From a checkpoint of a small mixture-of-experts model trained on Wikipedia: 144M parameters, 224 GELU neurons an expert.
Below are experts of layer 8 (counted from 0) of a mixture-of-experts language model. Rows are named router (the router's row for the expert) and show model dimensions 64-127. Each number is 128 + 32 x the weight over its row's rms, rounded and kept within 0 to 255. Numbers have three digits each.
After each expert's rows: a language model's description of what the expert responds to. This comes from a sample of Wikipedia text that the model never trained on.

# expert 56
router:149087124095078075175162089155141183120144182106074093136087100166043155133123124123063158104128134116076103125119113081100115149112101170111146113153174122116141180084158091114105136176160161
Units and number suffixes. Tokens right after a digit: measurement units, percent signs, ordinal endings and suffixes, such as km, %, kg, 2nd, 3-D.

# expert 44
router:095099096179125151114088123150198104083113120085138163147127106079121135222140185181116040093154168180065122168200096114157083149124098118104140098090054124143148099144135075086151142094118103
Capital vowel initials. Standalone capital A, E, O, U or article a/an at the start of list items, table cells or titles, as in "- A Charlie Brown Christmas".

# expert 61
router:147103139128118065118149142114154177159127154124128120146107130171100105086116065122155151115098179123183130167117101142117123105155141091134179181212168139130124155082115101126136074140085100
Year digits, trailing commas. First digit of years after month names or parentheses, as in 1958, 2002, plus word-final commas like County, and season,.

# expert 50
router:154130119061097145087151124170101135169105125137146110160185161153104122147106164132105110182132179103089084084132148153153078148193103134135070175132125133165135127131160169156105140137163187
Numeric table cells. Line breaks ending table header rows and digits or separators in sports and census statistics tables, such as 0, 65, and "| Pld | W".

# expert 27
router:145168091120148134170072088147096086136114093114123176142127187070153178080127215180152118060146137082134094157122158096152199133118119138115061111055099125169128064115060147131112112106163169
Personal first names. Given names and name fragments of people in lists, tables and credits, such as Robert, David, J-am-ell, Gl-as-er.

# expert 24
router:160128163145131102105136174107127156124154129078084132092107118133114118183136183118135075103167145174129190160085067091118100118112104098113163125153131152056154115147118143099161139137126132
Prepositions and conjunctions. Mid-sentence prepositions and conjunctions in running prose, such as to, of, in, for, with a, and, focus on.

# expert 39
router:143086116085110123106133135108180147098112157150121147124140127154136106086129092124109085107089178134135097155167077187165081157167138161093158162168185123178116093083104112144131090143081106
Separators before numbers. Separators and short connectors right before numbers: table pipes, colons, coordinate symbols like °N, and labels like Elevation:.

# expert 45
router:136090108082126115085088103149098100099112111140102147091144135062070144178095147190120142121142139128116086150130165164157085191114123186157082184148104138118145155150134189130143074129108126
Award and title words. Capitalized words inside award, prize, event and institution names, such as Award, Best, of the Year, Television, World, Medal.

# expert 52
router:173158147152090158103121095135147135132156135147078213104149074124149128175116138110131070119117151138134154147105092138100088115111077163079126161164137105082175122145086108113151126122141105
Prepositions and time connectors. Prepositions and conjunctions like after, at, by, from, as, until, often clause-initial, as in won the title after defeating.

# expert 10
router:186097143180162178135142079171170079147151110146164100137104100149174176166143171131081158109138104112130111171128086100132125076073134092158147069127131213102111131183131127095073133095158112
Taxonomic name endings. Latin suffixes of species and family names (ensis, idae, um) and taxobox fields like Kingdom, Species, Authority, plus closing parentheses and periods after years.

# expert 21
router:103055168170128113148125159097141131072110100140189121148139140137138128151114070080081145125150146136075122151127153128154158138128180143135184103132136150084113157123155122148109162107077131
Scientific word stems. Early consonant-led pieces of scientific and biological terms, mostly chemistry and medicine, such as hyd-r-ates, oste-ob-last, bacter, molec, chlor.

# expert 40
router:129155156121121099142107185143141166062165083127181126172089080089130098074146182109080116152124105135099175107114112181164179170147106168146096158109081102097100102089109086162065162198145140
Action verbs after subjects. Main verbs following a subject, to or and, such as take, develop, brought, produce, increases, often in expository or scientific prose.

# expert 18
router:073102139140111126098109123133213125126093138111102074136163136184126108118177157140112104139149193141200172143156121173100161119138169113130166157168133103117151149182112138154167101193106133
Copula and auxiliaries. Forms of be and auxiliaries after a subject, such as was, is, were, to be, only be, often with adverbs like also, once, formerly.

# expert 22
router:053169130073117169132169157137136103145120162102154120081170099081131133110117078151103152101111119103160127088096141121095151130092110139170131167113148107097121108119096138068130156102197123
Sports team name pieces. Middle word pieces and later words inside sports team and league names, such as San Francisc-o 49ers, Dodg-ers, Roughn-ec-ks, Pac-12.

# expert 17
router:128132115214112112126149138163104085185123096099132083094107138125129128102143108144175121128124119126145111141178145087134122106089107068172110114124127117080178103145174140125129132103169180
LaTeX math syntax. LaTeX math markup inside formulas: backslashes, braces, subscripts, signs and spaces, as in \mathbf{, \partial, }$; also some code and infobox punctuation.

# expert 16
router:113087138126151194090096149153201116139138159088087038149128099135134082126071149142178103098164134148166148085149095098111144150119141102117154114133125103129119146155123107156116078119134117
Sentence-initial pronouns, relatives. Subject pronouns starting a sentence or clause (He, She, I, It) and relative words like which, who, that, mostly in biographies.

# expert 25
router:150152079093076152170130096151122092123133070184117110074135117103180140133103164116133126121118106111130039082126136070166220097129121107161072138087129115141113087140127165119111103068051139
Surname endings. Final pieces of personal surnames, especially Slavic or Nordic suffixes like -ov(a), -sson, -owski, plus Jr., Smith, in rosters and tables.

# expert 42
router:107144112096149191114154134178116110186128148181095227132160141149125151158110173100168116152107153086153090099078098126141105066146126153151087115146099136114096135137121192121147187080189128
Sports table names. Team, country and club names and codes in sports results tables, such as Huddersfield Town, Chelmsford City, | ENG, | DF.

# expert 48
router:075157106163161103090127073134089112116150174162088115144091125105119107135170166117133125111106133128139075139140087110164155124095167052160149075112132145104139122158147153156212123155076136
Opening parentheses and quotes. Opening brackets and quotes after titles or names, such as s (, ("), "The, plus LaTeX openers like $\ and mathbf{.

# expert 26
router:165104080177157120132080082095120092110122071175133161119115165155129159059146164196173130038173103100139096145084202132178147122107134187107088103102056155188116120151125153114144127146149147
Person name starts. First names and opening pieces of personal or character names and titles, such as John, Steve, Dr., Princess, Colonel, often in lists or plot text.

# expert 59
router:153145073227186089108115057160079138121136209127159081071114164131133082112128129163146072176097094144148144115138159080151126115129166126073145099117120097116136101163136093123099093100137145
CJK bytes and pipes. Raw byte pieces of Chinese, Japanese and other non-Latin characters, plus pipes, colons and list hyphens in tables and infobox lists.

# expert 38
router:123131117138141126120144122137095175096183127104189145133098165119136124158106113099154151160092102173122137146114182121132103158131160166092107150128095091131119082122105171139108123109151111
Name-internal vowel syllables. Vowel-led syllables right after a capital initial in proper names and words, mostly after M or N, such as N-ure-mberg, M-ale, M-id-fielders.

# expert 8
router:147161129165122147135121127105116101132132114135169079131126199051110134164105172122180172170175096100136190140115119133135122180154103133075113128085074123129140066140111184113100195101143086
Transliterated name syllables. Mid-word syllables in transliterated non-European names, often after K, H, Y, Sh, such as Kh-ad-ija, He-be-i, Ky-or-ugi.

# expert 58
router:137171136120101109161093112147118085082179123177108132140079140112095093135110211153130150151154083094168112091125153060147092148113176106119084136121137154094074122158149172122126115149120071
Foreign name syllables. Vowel-heavy middle or final pieces of non-English names and words, often South Asian, Slavic or Thai, such as Vyāyā-ma, Tripiṭ-aka, -pur, -ullah.

# expert 31
router:143118117172107180168097114092113135107110106110175097088121173137104164090106096100144155095178154172124110154068141115148115110100112172084125093142117130149111099113151162118130166092155198
Foreign place-name fragments. Early syllables inside foreign, often Slavic or Spanish, place and proper names after an initial capital, as in Podgorica, Pachuca, Varangian.

# expert 6
router:055166144107067113177136157158130128085137120092116113135163145110131158140094122096161157170144116101087108067140083155049128163170130104108103135086152144098081079139127152141117150130123045
Mid-word name pieces. Middle or final word pieces of foreign and proper names, such as Tipp-el-igaen, Dam-asc-us, Ol-sz-tyn, Westheim-er.

# expert 34
router:147093150135168153079154105123156125122128184115092133103132121152134127075104182123073107148125146119168118091085109142107138130151091126109159140133178113075173140127175127128156121158128145
Scores and numeric separators. Dashes, colons, periods and pipes between digits in scores, times, ranges, coordinates and table cells, such as 1–2, 4:45, 0.8–1.

# expert 1
router:101073136158154114146112068071167155110103101058102133124125167143106146141122094161145094115123118116148198129056120088150137141123144135094145127148116195141109174140122063147182115126144171
Romance particles, word starts. Romance particles and name words like de, Le, del, La, plus University of, U.S., and word-initial pieces such as de- in deans, deaf.

# expert 3
router:106125087128101096115174148071128156148142157182116068178149099120109155126179109188163172130094145098112099096117144130138099113139183177136127109092076136119139099203102107120070122120088115
Numeric digit chunks. Multi-digit number pieces inside ISBNs, coordinates, vote counts, scores, years and table figures, such as 773, 25, 434.

# expert 49
router:128158076078165130114118131115083117130142138150074164109121140114124219119077141152186101112132063132113171152081107074122109158114163171111192094136175109120186116186091090163109097131113148
Definite article, possessives. The and the-phrases such as of the, in the, ing the, plus 's and his, often opening sentences or titles.

# expert 46
router:082118206167130130154097117160114098115152166195137067136107128147120149125136124134155145163158126139141096103118192077143138110094198093158089080085112124148105173173196090078208121160133125
Building and facility nouns. Nouns for buildings and facilities ending a name or phrase, such as Station, Library, bridge, Schoolhouse, museum, headquarters, kitchen.

# expert 12
router:100139132162190076138079154150124126114149139149086141156124083117125153184210190119084121152127125150163079101129093113058131088151106099120186089143133078076137132137119128188195113138157100
List and row boundaries. Line breaks ending table rows and list items, plus joining words like including, include, as well as, and "- Website:" fields.

# expert 43
router:132141167065090084143100169140064176131122132121158162153149138095121077113103108104083133150049119148108160132141121196130163160178122163137094180123132090173091159114132140092112177178161125
Career and event verbs. Past-tense verbs of action in biographies and sports seasons after He or a team, such as started, played, died, finished, appeared.

# expert 55
router:193088081120097117097072131171053149114144066170097141088147095068122147121127111116156150099128165146075132113158125102171119044105135165134097178150167156166124141102102102141178149120102153
Biographical occupation descriptors. Occupation and nationality words in short biographies and lists of people, such as politician, footballer, American, cartoonist, (born, served as.

# expert 60
router:134142119159134111162109094130085131067138139153127117169114119145145158072141077201155120137201074152077183092115098152136128174124111164081107062122109136145121147099170134161163140119172199
Clause openers and ap. Subordinators like where, when, how, if, because, plus word-initial pieces after capitals like L-ap-ras, Pap-al, and °W/°E.

# expert 53
router:126096119108144108139177141136123121131117178160037125115138168153089116155132126106131113166099103143145151164116129186138097148141202144093177074113114109111172129111181115157136089206161089
Document reference nouns. Nouns for parts of a text or role, like above, below, section, article, name, manager, often before of; also the k in ink.

# expert 37
router:122116140116126147121113150105154202038126126096136114158128095152120142088178160158147090122122150049138144135199108144098126203081162136146150141195140168114137201072137123076110081186093129
Date-introducing phrases. Prepositions and month names just before a year or day number, such as in, In, on, in the, September, took place on.

# expert 5
router:159177118130126133065183111087098114076150103116085136134120095174119125141123117136150129193149061108125152178144135157074088088116069135134128152160135125143134137142126114123208124118116151
Quantifiers and determiners. Quantifier and determiner words opening noun phrases, such as all, both, other, several, some, many, plus similar words like same, only.

# expert 32
router:125151143084116058096157111127096170080145177128131136172126075114130088134139102055128167125096084158104133150169113165161107114120112101157146197150092109106130155138169150101134186153106085
Adjectives and participles. Descriptive adjectives and past participles modifying nouns, especially directions and size words like right, north, southern, high, stepped, known.

# expert 41
router:154116100211128106090126125119162131105095210150128135194184171151135151099086069159143134176104220147106116099155109133056128217155112101111197180113168215118147107145127161062167184183128144
Year digits and ranges. First digit of years after dates or dashes (January 2|016, 1869–1873), plus pipes, dashes and slashes in sports career tables.

# expert 13
router:085163175118105084093143118163135211158138144163143124102166067073113102134109116090133181084163080179074187177150154169067135125110154159088145113199138198126130109167166134185117130132061097
Latinate word-middle pieces. Middle fragments of long Latinate words after prefixes, like cept, spect, fect, duc, as in unpretentious, proletariat, emotional.

# expert 33
router:102127161098148152140156142112171123155111117060100154142119144180115121188170141160092140099084088127130173099140090074136166158072111134104145173042119150177114120196100149133105090167105128
Wiki heading markers. Equals-sign heading markers and the line endings of section headings, such as ===, ==, ==See also==, ==History==.

# expert 62
router:111104158126170083153126181172066142104162113111127132164143084149094071127165120104131139118138084080135121163148187208148120077151086160120066133131117134154144101110123105076145089171142096
Narrative verbs and pronouns. Reporting verbs, past participles and object pronouns in biographical or plot prose, such as him, named, announced, explains, was appointed.

# expert 29
router:109087045124154116171153155091125110136185096094100103107126201188097116121107102133125114134106143089084142145141148074179066141126111100113102138098144065128105191110123147168132100099168118
Acronym capital letters. Single or paired capital letters continuing an acronym or code after its first letters, such as GSY1, OSTAR, GMT, JPL, TEAC.

# expert 15
router:100154122098109149152118093153127101134155150199130084123099125188072106147118141160150145145140141198151084125143207097139106127129189121143083080102137157159158157118148143133134127138163135
Word-final suffix pieces. Word-final pieces closing foreign, technical or coined words and names, such as turb-o, Iro-quoian, Rom-ero, -ium, hurr-icane.

# expert 30
router:114145164108132129152117237175137151078160120112149080160105154123134104128100096162116176144188095156125195106142215139133113144112118189109130085112104140115088208109135124172118180171140156
Common noun stems. Word-initial stems of ordinary English nouns and verbs awaiting a suffix, such as fund, sound, cop-ies, sc-rim-mage, hum-ility.

# expert 63
router:106191114141142112160149183141088140094125151100175092080159117125116164145104099060125121061120045153105129136115168097070103109146153047094090111108088152117144117120101153175068120140167138
German-style word pieces. Middle pieces of German and other Central European words and names, such as sch, ß, ä, mann, wald, Fre-isch-ütz.

# expert 9
router:159125090107187196122125068082109102157084110079147186075140163177129148090071160105130107134127175119144061132143144100165141148126111169161103099130087056168131132133179162115145123097160180
Sports table abbreviations. Capitalized fragments in sports tables and results: country codes, name starts, race codes, such as ESP, JP, K(eselowski), LRP.

# expert 47
router:159102149113135140140108097134141156070134052168186126161110092162116131105142088151096118106134104119099115099078123149069131159117084141109207107123124130161152174094135029087092070144092098
Latinate word stems. Opening stems of longer, often Latinate words awaiting suffixes like -ation or -ed, such as gener, rel, present, abandon, investig.

# expert 51
router:141107116096092150106133111133100197182123135153114187125099131126159073143143102151163104155171124123174081149121104114120177134095135148146142164155080160175158124125154094135171113173102119
Table header rows. Table header cells, markdown divider rows, and the start of tables or section titles, such as | Party, Candidate | Votes |, |---|---|.

# expert 14
router:135151133157130120116141136074104222142138131057099137125174119127099119130135161087107097115092126111106131092129103149149130114095165111122114180164101071126089119092103099135103070186078135
Word-internal fragments, non-Latin bytes. Raw byte pieces of Japanese, Korean, Indic and Thai script, plus word-interior pieces after prefixes like res-ur-rect, re-en-l-ist, dis-l-odge.

# expert 57
router:087165110115169146120136174153132140136100167119139168162136114166114130107109108054149110127129168074113091071149118125153115087131132073096053119114172149095121152143137106106139136222147116
Table cell closers. Pipes and signs closing numeric table cells, especially goal differences and vote margins, such as | −, % |, Report |.

# expert 19
router:120127112157136141178124067089131101077117099120103139104072126118128139093142197175147148141119158164110107139168145152160151085118146057139123062080157121112143108174173137105114133117170122
Codes, formulas, taxonomy lists. Capital letters and fragments opening codes, table cells, LaTeX commands and genus names, such as N A-128, \mathbf{, Dinohyus, x.

# expert 7
router:079116156172144102101102097142152104060195152194184176122132100106134112126200115108153127098147122136087128132138115083135092150111086086120159121161172130191113096149154075106152149120119146
Nationality and group adjectives. Modifiers before nouns naming peoples, species or groups, such as American, German, human, marine, plus the article an and list-joining and.

# expert 2
router:133092121129112150110122112175104116191121145126153131155123131137128189102176116142125136204055153130099134094160080099098137016115156066153197089113160142114136147114157142093108132104144144
Table cell separators. Pipe separators, empty table cells and closing parentheses in wiki tables and lists, plus year-range digits like 1'880'–1922 or (1872–1'873').

# expert 11
router:110095067110116087054098114132212116140158116059111105104097081141172134192126120152123108165095121195103179104165074095136125156169129082098134131163150103081170132076108104143164128097149141
Word-initial s pieces. Lowercase or capital s split off as a word's first piece (s|terilized, and s|urname), plus year digits and list periods in tracklist tables.

# expert 4
router:094108130111126089196110159170102078122108161190087119084168127121162130121165157082127078167096150117167136086119182081076114138112154081134143085046173139186156167161115120148107086115079090
Work and group type nouns. Nouns like series, band, team, group, company after a descriptor naming a work or group, plus closing punctuation, ampersands and separators in credits or lists.

# expert 54
router:095089134166131140125156164088160110188124098149151122055129127072141050140137070165111116131155135080160087104124105176097118155157167135172081148195122163140149155115121149164155087076084121
Section and line breaks. Line and paragraph breaks ending infobox fields, headings or list items, plus infobox labels like Preceded by, Full name, Phylum.

# expert 28
router:125133137062079138133089178146095070131143096160073099126106123109113135124099109120163162115094091069184128082108101087158116048114126112160087158112134134181078171125105167073139112160101091
Institution name words. Final words of organization and place names, such as University, College, County, Navy, Foundation, High School, often after in or of.

# expert 20
router:153146141103121102123141161180088116100179145164098101124120132070112093158150115138136106149117112157086104073128126128096151163128103164117121085148112113136112188127143143124096132152130074
Common nouns, topic words. Abstract or concrete common nouns and noun endings after articles or possessives, such as evidence, method, sculpture, material, documentary, story.

# expert 36
router:131175126152166137166077102158052093079113140116183143172082130148118143146141151153178156083138127138129112183083185113164125101076108123094123099123117130083095118121066052135135117099113144
Place-name parts. Parts of place, saint and title names, such as New, Earl, Chester, St David, St Michael, Cl-air, beginning placenames.

# expert 0
router:171105134140152140117114077156113163073094134153095162120103126141133165085178198118115105146057165148109101090171134134156162091133166111116141083130193098136145110186192134081145149166134197
Table cell separators. Pipes, spaces and separators inside wiki tables and lists, before numbers or ISBNs, such as | .5, ISBN, a space before dates.